{"num_hidden_layers": 12, "hidden_size": 192, "d_shared_expert": 0, "hidden_act": "squared_relu", "norm": "layernorm", "learning_rate": 0.0015, "beta2": 0.99}
Below are experts of layer 7 (counted from 0) of a mixture-of-experts language model. Rows are named router (the router's row for the expert), up (a neuron's input weights, with its number), down (a neuron's output weights, with its number) and show model dimensions 0-63. Each number is 128 + 24 x the weight over its row's rms, rounded and kept within 0 to 255. Numbers have three digits each.
Before each expert's rows: a language model's description of what the expert responds to. This comes from a sample of Wikipedia text that the model never trained on.

# expert 16
It responds to: Personal name endings. Final pieces of given names and surnames, plus common full first names, e.g. Cather-ine, Al-ain, Luc-ía, William, Robert, -ville.
router:105103132066142143184118137144100137107123095139072116138118048076144094147158137117125157119059113150159156135137130146142132132122100150117104123102130096098096138082119168154103133130101148
up0:133137103079113122125159098146131117154151114092133108145120088100162158087155155127164138113158133145101167108097101134103123091116103114158111135113148175094143148108132105133121098128097143
down0:125154086146215135096143119152088118142129106110127136131142132126116131122124157168130110156123162124128155118139132151130127144115118133138121126103135125102096178100102124101113118129111119
up1:129113107131095116155115125138131105105147113119077171123148134109141099136156130159135135139119151119085113091133147118125095101130091143106094093120138092112080120133112141135118116168136128
down1:086093114214114135108126103144123147165119130133142094126121128154089118119108162130128178139117129182143156135121114117149154144082106111128149144142143138138181147113134129074153121123174114
up2:120099146118108143146185119138124116134115114111080114094154099102072103157131132176115117138125180121089116118133111131086151129138100173119128114127128123122140118089117161155134122144176167
down2:126104108191110096131142139140144102141114153200112149099153146140122161112174142142137129164131121063113118168125137149174099144135163113133144146140141151132114157123148158130151090106112145
up3:178082132128118135114079125167138111159192106122118129116115121107144122129101176134159131136105131130150129092109157144120089166128140124144086126118090134094075126080093155108146155122115085
down3:124144132206119151116132149155140124130100144139157142136124213097118129134148162114103123139115127124087085125131128104127132115095134124122148140117133140149142082100085110135141130147127135
up4:114109132098108110195174138155156134150120154124132142147127130090109097149128130097165143097113114177120090124143153109104118126110168141106160140140161123131134127123115167121133127104155126
down4:119112098132207081150114155135118143128131101112115137104139106147126127121127129151122136145158142147170103122135143107155131123168108149118120144095118188179147142102134167092128146121105135

# expert 6
It responds to: Mid-word name fragments. Word pieces inside names and words after a first letter, as in P-ens-ke, c-le-aner, c-aut-ious, plus digits and capitals in table cells.
router:129141143110112167144098143128135090114141128123088179166121107133121096123097116107128105116079150114117156093101155178157135127114139182112124115160116100130146142131115146180137085108141092
up0:110105132135133143130093126137140155105149098113098070157124133144082140147081162151095171130136154106129135120163136153150126117114124175087055136193112167104118133118093145140115106113114118
down0:152118123133124162139139112085105134159147143131072087142098144094151151145104170119106116115146124092142093101178154167120134110066116135109137153130136110160115098106105156155142127154161159
up1:131148163126097174123112124144149078145150116102103080147149112156107134121145126110140100164147137120149149140135161126146104113168092144146110102111128133137151130146149125164093139122112081
down1:166139158140144154107151136163113162106121120095152165148109081145126171154110118092121139128104117102121124130137092108115135106099140155141139142091143136118085113153138149118160145119131108
up2:135142153107107136128140148100131095128153142131123129146132115137078119110106140142123130136104155107142178087119107164153147170141122114127127153177093113152101114137144123135124143085118092
down2:127127141170144149092136104143091110110148094097112136113166145201091153116154171100097144137096126114190133113199118108131139112170156085123114154169105130131101093131127101184128151166156118
up3:127130079144128148185111148093161095113127106113111133150167110096162131130152095102090092098120124145085120120145144103125130100090136118130109124122159122133086174100131118177142133105130098
down3:125141123136120137119112137118176104150134124154107127108139114132118134134111106110171119145083099165100078129139117120114110185119114100114108142119143180128112171141128154122158097122139105
up4:138106167123142144130099131147113095141103133160157138125114133090103130124060142131134123137089191138099112176111144121132123145102167139104123161124114171112139124105110117115170222136108097
down4:135156161128100125072143176111157160144150143089145156098121123123137166142157117091137154118113117133086152144103150128125142131141167110144093134133115125117118062111124083111143080127163082

# expert 8
It responds to: Capitalized and verb openings. First pieces of words, often verbs or names, like re, qu, Sch, rec, def, e.g. reb(ellious), ref(used), Sand(ers), sec(ure).
router:135128129128134125178150128087154091140139125111102123162086107119122123166153115098165098115136102151121151125132158141142123122130139115091107145170144156118092194115160141160110104107081105
up0:148182103134112107118152110099118116137164105097119108102112097175101101140081146145126123113134126091121159136125088117168124137152126170142084140121121146093117180119105129139095139119083120
down0:104153094166089064146090077119142110147123111135135104081143174106154188107117123117062127137106130108120155176174076118144120097109136126148163129134110146122125142147113137150178101111163136
up1:125144153140096138121157105133123093117132091153081152163123109154131072128097115161106081115128088122140118108158097130155132132114103140134122146182127151160117119072165154114143115147107088
down1:123112109197146140089130125140154119138120142157128135155116092147143184101127089110100115152180119108142147091119130160142115125092144141132096108133123140156096138134126145121142133101160109
up2:109093121154128158135161126121123094117119093097135105147147145135089145119164092080129147029116149140127114099117114165135140127118155155091159135165168132123161143107149128165159138126120117
down2:126166130145156143138122161101119130128105153119124138077143147118099131137137098156130093109105184123155097116142108137099172116132160146176121135087115082148140132123138161155135128114125139
up3:166145105102143128147109128089127113153177075074119106130162115100147109112112155150170138120139165143183157124155060119119104172103092145157136096115106146154093122100122144160089136100105095
down3:121134130145153131069123142128102137149142120108130096075124132085139114120131115168152135145108110087167157110125091133090126081146097149145118135102113145112124120123107149139109122162155133
up4:123137111126131127134144158142113116129125115121084114148123091129163133121143129103139116120126101092154153147107155122165116120109063106123103060111108171158111178111132143133146100128092130
down4:144124147111143144203134160132150141101151102185117109122134119125140121160141130124122111132133118142113166171171111151102138093183137145153124113143125108124136137135098102095154086098105122

# expert 22
It responds to: Taxonomic name openings. First letters or syllables of names after a colon or of, especially Latin taxa in classification boxes, e.g. En-sifera, Pol-yphaga, L-epidoptera.
router:166138150110122137149091098121105095115115170153086108147113041106108118179119117128131116099147151115135132112125148152145107149148152141085128117138133120119131170093135139153095131146096133
up0:120151143116113184116130119139148078146128125116145145093179134145123146094100105124106151140136166120149138168116160058113122101124110097161147159158148116081127146144116069112080110109117124
down0:091135148120106148123130126113117134092101169164149131125150110114129118130116070155165133140161087139098057138125121135109132128120125159122169096108132100144184147098123112157127153125135118
up1:113121161099131114129114142133104125109137141127114101145116141110086117161172137127141118122155179096111096143133140083130122154128125124160157080126064085158099133128154143118156167126117124
down1:142104116148171128113108123181121122176116150089104115161127123113146144130116100151156104146141106094104105113126132134135147150174134100145108130133094132107108129142145096160102122131146128
up2:126128128113093149131159128120106125099123134176152157100118053124169088129083095109149145140167103157146127135114114151161111112166115159110089104149137127162138145132093082117141160139123164
down2:128156152082140122135128120124105122123120074112108149070131136084149122126098091128151159139152147135108076116128138076156116163111090138109142161147143124149120089126107100097135122138151105
up3:118130166125124194126116155107159100138148119116115112063083123148153108102135106127129095139133128117113161117122135177136123160140155121097146117147149151143149164144133125144151145118107098
down3:135131072162136128124098129171188121117069108140140109125104082149121097106149131099122143148153110139128104172125120134094124130132160110134157131119140144143146130072127142105140096117155149
up4:132122074123121090174145119117078134101141114099102130119145110140104148115160135108095089096096158121107106169102148129149146117172162100132087144170091116111163140108138105138115132143103159
down4:123136095124114122133111126168146131120152118063148104152100126116131091113154144126134141149105146154128130136113129127141161151158102152112082147112101136104164120110142147163146162158141124

# expert 19
It responds to: Prepositions and articles. Function words inside running prose, mainly of, a, to, from, in, with, between, among, as in high ranking of, because of.
router:116158155077143145140142160118113103095122135118101125150152102122152090149087117132170115101109153162122181139105139124146140127136147118075089100123142139133107178122133171155125115137085134
up0:105110117158139095111102127167149145131124087092095138167138102121129105122117156133168127120103125135124148126144131112142148174104108111108132136090129128129099158100192145142148059145121118
down0:113108145136175117122089128132084146141122129123078089101170128106148105081129097152116117141174115131164144138128102126086151133122115107088122142180164127084125127170153164099114174154142108
up1:113126222140129137137144136110101115116095125107117133136140101148148096115094118118121128086099109154170111122103138156143143127150184117090110131101166169121140141122118100127121117104096120
down1:101139159179118132112123130164126119145135109163121114152102114100165139119114109167115137140111157101125131145094134160148120113153132142154164148171127148068129148083128128108152127100107115
up2:131138088081109121170127153150057133154128096132137127121117114099142109127136151126090161101123166125129131133098116119144108105157084124166137116163118109107143168128162150156160089119134120
down2:168117078126140151125097155124116199155153165122148156138143153099079141123124096126143146149107128146131086118125128110115140136107123113161142122090104130156140160118148143073143105190125152
up3:093146089122115122150133082163121093059129150079114120133139114118154145108175163097141129091157099100118103117165146127154101119126131133137115116148140112124161143108133137141157104113087154
down3:092171124107110108125134121147079147142113121120130093061090146136129169127162164119148124156097125162138087129079122137139132119112140113156127111191164162112183137153140084137147105135144142
up4:103133167103090128127155140103112143124084116126084165165114122106112112122174088144178127133111149148142152153129136112192085098140099126174148145157139110121116122152127129135111107117117160
down4:149137126154118135116097134167114182112078145099149128116079174108130124167135107085114124122155138125145145133084133150183113153095100162137146090130167149139153117098128145086146164140162107

# expert 18
It responds to: Copulas and prepositions in music. Verbs and prepositions such as is, are, was, in, with, contains after It or which, mostly in album, song and film articles.
router:119138098080128142176152132136113118103126103139135151132134120156090118139145128136149102104117146152130152085117130127120119119181116159131117136154107159090143134108137155196150128143102118
up0:092123089101122116153164156126070110125155107097120113103143148128158128133135147095139117133125101154114150114119138119140132154134151126121126126172106116122071147095137174144130140168135150
down0:145155123126095169143116103106141168161095176102125120116171109155102143181164148142146114131162114135101122073149122112134116126070142138145118112135103124123139117130151165117129151125101104
up1:129128104116138167125132125146145146135143138133119119146124135140165125167124131135115136149152179147110127086133104111175091103123107175132133160131118118064162121153139139158116132128105149
down1:143090128111120112142144174147120121126082096125131075132133126124117178079106132143091150119100182157125131128143129150108092116131100117154141105118130102129122115173150141110111121136172125
up2:116119127101108095141144100133134144108117160142144075142119094079117150141122108122145154149105147188147123119094158110098068127175139144171062126141120184131159142112127128163122098102122148
down2:124105079111132127131107127130103163137095111123157112094168108131095127132165106154146117136125134120109135175147133138109146109092190107175115139123121126140156116122123146120126113139115143
up3:129111191104131131115149132118128109088181147157103110161110124142127151148141157089133139131143172114148146150124120167129081185135130140122136104146099141159104114128125113116093176133108101
down3:116148160119105133116118153146082132122124123179124119121162140135145123121169132099163096107220146117098154157087126088104103124138125163133126141111115110064116130106148152173145113131159129
up4:171140109124095155133108113122144105087148126146141132161124136136162113120147148125123108125148135141136132087150121107136102087141101172124160077130133139149156130105106151174095141091101157
down4:128128115155180136130122131121132108095123107149167179141132138173071153116148133129124129132117155147143123143142093089137113106149113133136100140144125134098136148134136092131117108139126084

# expert 24
It responds to: Sentence and list terminators. Periods, semicolons, colons and table pipes that end sentences, scores or items, as in 6–2; ROU, races. Hispanic, Website:.
router:092126130094125155158189098142109074124147135098148125147112051086126110137153110111154087127092129158146133138118128123131120156125114154107116090117160162142120142129098130187092160128098124
up0:105113094112142101165100118131173077112092124110163126121111120162148122149151096100141028116074151128153127050124142128155112163117123109120089127171113156124147129127158103098119146109154112
down0:166105101145095144146188155105136135116176111122153126137140091136153133146109137118107156104153104104125115148142146134125133139090118105120148130167145141124107129139096125102137140113117089
up1:118112151113090148154117095162112147100151110111125130127140131165121114080125116086107104119108148135127156129127139178115106091150102143138159155158131176121138104093111118142088099128168142
down1:100077141141133065119088137137160144144108083110152108128123112097088131105110143104124141115097135131146107102108110126083131138100130152150077101114126138115141157174153188169093137132117078
up2:083095127139126124114094129137167072116097133121156101115103122130113128153132193126163118122144149097125126112102093164119145108136145167120093171126116110131085146128141188155118114100139112
down2:094124142086146128148126129119115117141148143137123121149125066099103123151129126120118124112146115155117168133158141146121117124125162137116116143125169147100130130176111140141116088130087134
up3:130090122100124111096137104136099157139149121156128158105127131143100126141131098129104103096157115171120129106111119143154100147130110144127135098181123134122137131115120128104107159147132156
down3:124131129154109090118119127132147119107067101146129132102154123156154113129139139094102147166135115092127163118132110167108104150166093157111130123102092113112140168139133134105103147129098104
up4:137145115124147152174134090131113119141123105108141173185122125123095134134124100138148084118105124124141120125100151096110124123101144146120123130115131154153144163114120131197095118152060159
down4:175176113204165092155074138132128139092120147156094128129100147157121124132157120143151148119141123109099124089146136123148111138130160138156098142153139124085098114133099123107125144115145117

# expert 28
It responds to: South Asian name syllables. Inner syllables of South Asian, Thai and other transliterated names, e.g. Jam-h-oori, Ah-m-ad, H-ind-u, plus infobox labels like Born, Preceded.
router:152126153113121114126126148128130104103135102116093132155104057130138069110145123099109122147085159146149149140072124103113120119152085118121124119099115107101128146145106116178114145131086085
up0:112100123123131151127138143144116128148104138114100160187116104094155133136139162115115134108141099120082154144162137137145156162148135113065129116151155175112125120097140132144178097149067146
down0:181107160113136138108120105141124109136140131166152130123159136155140155124097117152148118126135167094096135139082115106124137123088170134115116155152154159133117098150128119115139112136072144
up1:165094151131159075119176115105107125117138132179095154108110165111125130095135109136160109123126105137115171101092129153111122129121142176139151099120115135070109134141097143136142095118132108
down1:092106137179114104095107108129155129154118075110105133089143173158121134118135139159148139133130161133143111146140140158142131107170138133136163143129149173145164124148140140170173124154134146
up2:134125118160123131107139161142147113132111142101130157099138089109121080139142138144151086133124146189155141156131085120162140138138097139139147096098171119163108136112073123131183101116124133
down2:131076107136145128181104092091139066138121155141109135145109165156095158103146121156152112127120148101124104120129128154129083121135134137128127137114135144126113139147148109135179139107122122
up3:126151124116110139153093142143110127117117128096108143171120081106116127136184066148137105123112102123114112141130083155156137105159099158141082140127171143111116124111108099122123078120129136
down3:145126126075071133080107143084154124073148126124128125111124188136131140149109095098146138132107161109143117139092155155144136132119146161120128157138113101130123117136077091127158146094119109
up4:140153131141139111127107154150094130122122118153157091083129121112138128117112107138130078110114115135189088147136137135194123117145111116137184070166100115147111134106139167124116121083122134
down4:151131134113138152175110102104129091126114174142131162159126142126163125155128105127116134107115137141141125132170123146080131103128101130092138121099180158141101126110158145132161125145149135

# expert 13
It responds to: Year digits and plural -s. Middle digits of years and numbers (1991, 2017, 700) and word-final s/ers pieces in names, e.g. Darts, Swordsman, Motorsports.
router:106082141074114137169113150110156116114176148114105185121110127119137120168108113134095110084090100144131123129138121118136085110144111175085142106113131146147111156093109138144130107158093150
up0:097104199134167138118124120109101119101114085126119145144108129163111131105089126145129102122109114153149126148160161147092109158180177116132112112126106135105107137141105124129143081148095136
down0:122148146129139135076134116080125171124159152158116139109153147173135090121139125138098106099123127101114129137116107117150125125151127134136120140106125116141188170136115117115116133085162140
up1:157110091132148122122131115146160150135166125154125095158116085140123133092149117143102128141117091125133118092150084175106108088121142170143094108142134183145109112162128090132129120147129165
down1:157136150125091144178148123135160155098128117156109138134123103123141121084128172113086133116107143136096121186139092149096147106096167100143093107128153139112150078164111128128103159131132137
up2:157148138135145158173137143100149121118113107091112163138110145135095138142127129117155120141115157181144141100125130104144148186114128124092164147106133088133139128079117136126153180119096108
down2:120114127153125084086073127153151158138146136133169126133138133114150128103160105110142097103107143155173130136106119132187123182159139121096137133136112143112104151122145134117102122139070141
up3:115150147051122140127108142153147083097124144124152164106116147113159102137112128111183122178119149150122121166132133099098141106173162137133075108138169121127123111141165120104087146121125133
down3:153155095126141138128120123134121159128126122125118123150100135139149081104122078093166126109115129129103086146112088162132132106138172122149154170118125142122108093116126075112124147151145080
up4:137155106109114129132123142112065121124140143153140120163123094154108127131120172139128174103131144150084129154155119141170144138114112166106146144186105172125096153149128126150145111124075089
down4:124133143129128096131146189121135125147181109121127119124164107140118125119099146129135167161128117145114140095161154131097151208149122136166096182128169129100151119127111112107118127120128109

# expert 31
It responds to: Capital initials in names. Capital-letter first pieces of proper names, often in sports and results tables, e.g. T-ian Hao, T-atsuki, S-uwo, H-istadrut.
router:145116172127108110175122127110133137138138141121124141155087088125117111100087136105144076112119137147142181146118094150136112153137156136092126132141141148144090169142116122155117110109079094
up0:126126156145126121115156129151139134125133118156151138126147100139105100130154146096173144128157136153113115157140098114093136089162113119141141138092151146104156134168125105096064138146130131
down0:149135092102073118104114059105108114077156140132087141142068072130156143174102137113120147126160153139130143146151172138160136107136133163128157113128116154135136137124143134109136147106146127
up1:125115168136107122133123134126113102099102096103096089161096116119141113118114147103154180108133110101109123114130136149160103107147160111106125139165160125191058110153164138118106133114106120
down1:107134120144148128115139143147135139124147117119161105132127095124167125111143118109099204160158138099139141116171158181134108147173110087134153127159119150131143135128103167136124110144134156
up2:119131106114127105103124148122124167125138127140116174151177121095075117093151088145101109152173110146129125119165109166140143153104083157120152066118110131132164119108146114142123088134097138
down2:159118124103129110151139156121079118106151142130098101126116124111106117131113099145152144184133110115097157158152125084097121141119115122152148113144163134132098131136160130133130112107138149
up3:141095127137158114105120137117090141105131127106126138110100060124132091132159167126115156133132166120143119122155125099127133116101076143171118095133123076113159148141116131118123100111135165
down3:148114125117149167139132092115110103146147130144122154142077138152117117156116137111126121138159164137142123102098122093130140139126134152155098141108112114126112127129098175062154182100165103
up4:084106168137147152160091102143134132112115110095114125149106118113059156134115113130121144112123143132136122157195137121149101161132095185142112128132172146153114154138101132122131139126115141
down4:164103128130132079136103151110104150109145171113131155128090128117077158093117119130142099133119132151118115141135100113112183124152139164168120121110123147134160129148115161110096089136133130

# expert 0
It responds to: Commas and list separators. Commas after words, years and closing quotes or brackets, including thousands separators in numbers like 65,409 and dates like January 31, 2019.
router:113124165103093144175128131129084115116140123078091149149163120153139111113129077105142095116096119183150110126108163135158139154140108154080139142142150136118114167153135131151095148141123131
up0:112104168130133153140125087096105124113122152139121155183109141151107113136102094142123092116134183116140153098151101128099134187112143191071133119119093128119144145135127146162108065109080085
down0:142071150165113134095155133130135093137169145136149144137149127123108118106104118113101139139102102119084138162139105167111125121119152108142097085159112092167158118085140139152103163124108160
up1:170133168104105198114120122165126142110131106128112139164146130116135110134121108102159110151128143125174118166129163126108115111108140137077160115098137108143123118109106099136103133120065164
down1:155180179140163134105139100184064129124114105090151110121156135094117077110143121142104132142120131088140099132123156079121117098102098158134148126155145113130127099118094110115121110186138155
up2:124109129132096121168162114152134152132135081135064123155128128120127135127076141143142168122101110134142119184112153148143146098145131128113080167106118112113155193106122123134124113145095160
down2:156155102100120150105126101156114093122147104133151096093090106175124128110144134131130148135119112090083116121099084130180096109136124133144132136146105148079153145107135131167124138096144138
up3:119098137102110139077149136128125120094135100139144159132135127109098160132144161143133101121109098147147147102136148163163155125116132116097139145144126118146158139119136108153112173124127058
down3:114172118127113141115153120144129147092173106115121108116136114160104157138095122112115145153092117127157170129137130142124122083107125092081095161113071122106107109146108145109131164121098146
up4:136136112107180146145130130175118161122097087127133156157116120155154154136153100135167168102135109146132147090059158116095102126141158120102137111118130151134099134101095164135114155158095153
down4:142114133085118115119119159151087107164108153171121112196121119130080159116095121079126148110148121146108151129121117134133095124095156105144135118137133117147119151136107131130127125129147179

# expert 25
It responds to: Mid-word consonant pieces. Inner word pieces like ep, ect, ist, t, p following a prefix, e.g. Oathke-ep-ers, def-ect, Pro-p-ulsion, Sul-ist-yo.
router:124103143064144113128101094090112136103109118128082135111153080136154131128139137141102111106107134165101178131135114151147090124138101150110111159155137149138085172147172094156141116107062148
up0:163084127151139133152137100102129111116122112146104140116119104085076142124127140136170105081137134129141108090172111150134081153159145121106182081086119146149131139100150108146127136147113139
down0:158115129121151124131116148142108121111096131113142154129114092118178177117135130132141136128118130136092139174146123180088167146105134111113105087156140153103144113125091137131068085122144170
up1:125156130122134111146139134097103121145099123118106110110154099133126132114160113134158080125099149148144134150124161102150140145139133091096113116176128156098120136112125148154132126097136113
down1:117123115104098127075154119146124176161119162138156073129113134142130120153137126118110165145142121175121103125122135166107150176082083173123128144140090132097150128159110162156138120157130134
up2:133104119081118143148148129154093138110108111136174097143131124121102144095145135159143129165078114153160159177107137154125157134136131165137158103115148136149117099151138138137113163150087126
down2:109150130115132128147141192152102118096135096119182134134128097108155112159126177134157134115122112143155093139145149111138102128147177118090108115107118125133139134161149103118124140111137140
up3:139129129099120086152184153131125136139162126141117083129056116163153123095119134097129143140157084175080132098082118138156075110169133134123118118159135147168126106140127106111163135086110125
down3:158160179116129113117134133168115144126145088168110077145158106145150141119127154105123121081137117111106130130120096133092176087133138122168098123105165135148092111121088108124121157081130097
up4:146104101129138121144135114087127132142131148150078125135135125125130134133168111082202135128145112112116101128119154125131125174086098133136143108095126063124129137133129157158118107179133133
down4:127104146105104119120101118105215107144114144132107141119130202131125141103162144136165099125165144103103121133114167144152131142122111096116095102117138148118105144140154161147088142172161111

# expert 14
It responds to: Mid-word stems. Middle or stem pieces of content words in descriptive or technical text, e.g. thunderst-orm, microcont-roll-er, term-inal, few-er.
router:106113158109148120141107112084130126111112142103111150139099118109134080131118123112169105108107143152138141140092139106089119146106138153111093150163143165129138130129155159177126114109096137
up0:130104098132127137118127138134103094131139154122154142152148101133091157162101104070110108082162111119147182102119108178132126086125114168152099100156112124123175151160102105150150103129123123
down0:175122086107149123101152137146139138212149125125125148112067140102112164124138144098110087096106128096140141146141126123114150123137150082178125116163106109136168090122100113130150091129156146
up1:134113128125150120111140114085130176142068129128144112133148108124058115138114119111149118136111112126122121149129160126145144149101150180111110111148142121078137125094126091144098124126114104
down1:136139130120101127150121147205177122152101121149137147156100188104136123163113098146110136130160102104110134126160103145144138117080089074160133119103127127164140095154124134160090064160112116
up2:081072104134178078127152135131123142149098083094157142158143114151099172101141103090125116087131099096122124156132122111132152132101141111145163124155138138134132154126133131161094147156085127
down2:097141103159097116115137097117103094120101138115155137147048097132134155164113168117142074114171143139116125114136142160107137141091131085175140145122145141129089114113124107125084185143159149
up3:116138136092088138167110132099105102173120152096123161134135104117087141105104119097163080124133128163122147164123149092119201145124131113115122145149136129131163147097125115132119122125126175
down3:118131127121110133082127107083173127121094100079095119140119122151134124131121130115146141123140109149094145127117095106156117136093139133125152131130197105157115113159118154100103167092141118
up4:146139130143125145135156059118132103062120140065153152131107123165113118128122166112147108119177164116109093124116125145130104138095117099112094127113146124132147115114145122148135169142139177
down4:174180116130125138130147130120139124089107119119095091113147140127148180139137125064120127167088148128120120126115141142103069114065129131155138111165123160176135139118107136113127125167110134

# expert 29
It responds to: Line and section ends. Paragraph breaks, table row ends, closing periods and parentheses before headings, plus abbreviation pieces like BBC, GBR, EA.
router:110109148132105117140154152160127089146143131108130140156077092115102149123119127133155146121104111155124148145098130134120115126124114156112144083144149145147127165078136126187136105135128145
up0:129100109115096117097148176143123154124094138121121065134117129110148134095101131145115161139153116147123111114127082128099134081094091170127069142122147152173128150133137157131153113108152132
down0:132111087160172107117128145106129105142149115156136144124149110148087127201125097157159117126164147109152087156115146072150096098161144123115135146142142093115135151108141116122150133132097095
up1:144077138116095125096089133131149141111091114130160125100128154107152140108131150136123123121131182084114150129100109161167128138115112152158103155111124126126090134096142146150124151138111106
down1:140102136111133143168140147113150098104119095139135133136115059129126134134126132150102130119083137129121117144138106097118125147112124120106131124122101151141144176107131106157119105127125124
up2:139070146132125161117140131137089112163109086120097122142158125112112135131123131131115146124121113120140119109103103117151140157117137137138117137130145086160078142120115103127100127122082117
down2:120128124170147138163143135157161139147112123137153113124081156142134194131121144144121142129120123171100116125114145086138126091125113128122098120123094123076137121169096109139143115140104108
up3:128112112139125153135105126121117080127112142096133140142094150112106124147107159147111071117113120185134101130138161100127149135138106187129149096105107108157147155133130119126099098165123142
down3:084122108116115181093113161134107109138153130149115147158100193137175122153127102131151125142099115144140091106136100140114148112122138096101095146113163127128139130137137126078089127170169141
up4:122136161124123107170131092153113157166115119125118132112137107163100094130107104097122149098138125138133134124101158131101161148131113131120128092151104136120185115088162131147134130116105128
down4:119115098124138106108143148130100079128080157143147090071101140131143161103167109113170112098084125140130144129173122102179095140137095170153108141144124119134147180092137123158114126136130143

# expert 11
It responds to: Score and range digits. Digits, dashes and spaces inside scores, records, seasons and table numbers, e.g. 5–4, 2012–13, 7–5, 4–6.
router:132105159077126128127116157134140115082151146093097115137107072137080093116121121134154086115146119158103158130122144111160067140131137132104137126149120105132132156113114147146095141131118137
up0:154140159130131157126085137202066158141152146131136100087120140134175130135125080133120132143092148127143086109105123114120103117170089148117122087141099120146122121122156160120161161119118112
down0:103108133142129111118123124160124160133135121133151111132165155152140130103113151096108149100061152110126160104150159141169090135128125112146132121151151129147148124116143129096158103117122107
up1:131125107120104136145136124114139097124107087137157128119125119104118127136133158103098115130137154111154133126107128149144170109129122186122129140165147158126121181138125098148115126110110101
down1:107117121157148133126106096158130110137089120109121096104131137121081193127091126126110108148114162097117101146131122109126129170138136101086129116116105135122135140142112103143105139123086118
up2:127170107067171108124148100156129128159184127168075121121084094121116101130115091103075129135105073155168120110106092107154125085119108162118110115122129135116099094113119087144132132151127147
down2:124164194158170094078138112130138106095154135134112133120134111122130105131124097111145163135147148145103100114107135119112110130148131179143136099109155137192133099127132102084145145110122119
up3:082129121111093090147092127132135137153094125148112149141078128098179135128135097122118111135142109156090138129123187125118129118101156118162127135141151117119119115151089145148124128153114101
down3:103122094139167132149130116130152128100110109098132108131121188142110149117115115125133141089122104145101128114132108155050140100162155143125115159122111167093130090132162108148108130126151126
up4:148147150118079162128111161085143135121147115115134126121116111133170083160135148131146129118135126113148116116142074146156121120180107139140161119093116124134125120104115114146158123139090116
down4:100135134152115124097145159109124113151111128118118122110114087147141133137103113125105150105115115155123095155134105170121136152151151149121112128128132163123124136117123100096146181139126180

# expert 3
It responds to: Section and table structure. Line breaks before tables or lists, == heading markers, and pipes or colons in infobox and election tables, such as Written by: and Party rows.
router:113151106060111193177158122138118110144135133096103131131104078100139120130121109110098112112146124152159162105127111131141123132164116153146142106129124138114080145082143109172108140140123106
up0:125129108080137185151136099098128148140097150128090107150101085084140133096111129104127146161112115118121127129157123138152142137141078141129120136170102124155132117118124188112114118131076150
down0:134105128146138126097176148144084097137148109088123094164129139181093156117132147078140152115118147175123154144115153146155094078119122089156107147129111171101149124121107127094117115116120156
up1:138146186123097150117161117125152132125092131140139120174162105153150113122138122116117076112120121138140195118116130157135114150102150185112139146076147081153121117115109119146165149107156101
down1:121158164124097111124148125127128149147147099137140151141117126134167112173117133160092167132124136110088099101123090104124116089110165107125110101133124113170139099165160152133180149124153088
up2:108131109082132111182135100160153093060137161149129109131116132140122129139136110171137119122111112153137110131104173190150111144112161131134120089170100151142120135105116130133134103135098100
down2:133153118124113148126114148147135153128145093091165121127142141113123118166147130103128110131149125122142126123134096095112166135092091103145126130151166132139131126121093132103127129147169131
up3:116127122149100081130146173157131121101152152118110143134104142102130057162131096122161142142092094157177138167161125156160094137133117121101181097162122098151126120070098137117129120160101149
down3:105129130145155116140105146137084127140178125115154144125090115143151142119133170150105066139145087147112168149161143116104107116122131123180146140197124138150101131115112148109168119123123141
up4:112139094105115136115122110135146106121098115097158100149122098095136143116104167112145129090162101151135144168150079148101114103124103096090134131110089107151053168170151133135137076122114137
down4:138121169157185098130173153117161142119069089104159155116094099092128174161091149098117112110162140094141107138132097123099169113144142108146139127119125112154144116090122162173126126149203176

# expert 23
It responds to: Adverb endings, function words. The ly ending of adverbs (explicitly, softly), prepositions in, to, on, and UTF-8 byte pieces of Cyrillic or accented letters.
router:141147113102143094132123124127130097137146103140086128150119096102128139123107106108137136081125152116118175153121110153120112124139127161099100138158139168100118161139110118161083121129110122
up0:145087146137160108133159112173137124150145137099142129098122121135138124131153124131117133079111130149093209185127141160111141105151186132120102112184145151101111144148131143146117102129071103
down0:155118098156106131122099135135165141188130149145138118149096126124156131094149146148121123117091159134101150142117138134148122112109108156128148120149114108160123080117134121119093098102114139
up1:104091105121128146115123152116128109090109130128123154154126076133132120144138136112096142121176139119130102148110150163105098112161100117118118121125139114159166136089157123152144159140140146
down1:129137155168090143156154113130154142149135140129127149113115104126095147077109116104096123104168122114169126098177139125119113104169112113126112113124149112097094136124122167139128150128157151
up2:155079129129133102121138064101122106104143122128106110117168075141076142131120106137158076157127158094127132147129117097125121138100110147121121132147098080143144114086138175151116076123144145
down2:148090109137103101113163180124097134153113130120122145162085103145121173104120140125142175032094143126141107163157147120163135124144133095096115116149135087163166115130146139143154132114114131
up3:136109168117102145141128144137109088109148102111113112160076124152125116145123136079152114079138162156115188147160125123117127142119130154106125148172156128110147105140164126112115146085125153
down3:092112108151143095119145112124138134128177154115100192132155141172163157164166102086143121090113113139092140180104133145129122114115146137172110098186111138128162108183129111066114150094152186
up4:125136136132083106088206119124105090110155129094103118122115129125162131162100150188125147115169115157143109140156177124109145088156116104133104127108139118134081129117131173128132141074137116
down4:140125173117128161132181140157134148143124131172160100139146094166148134161123154127159183157134115146130144113101144132074102140094118130129110094111119105156157121126118114139097114121094155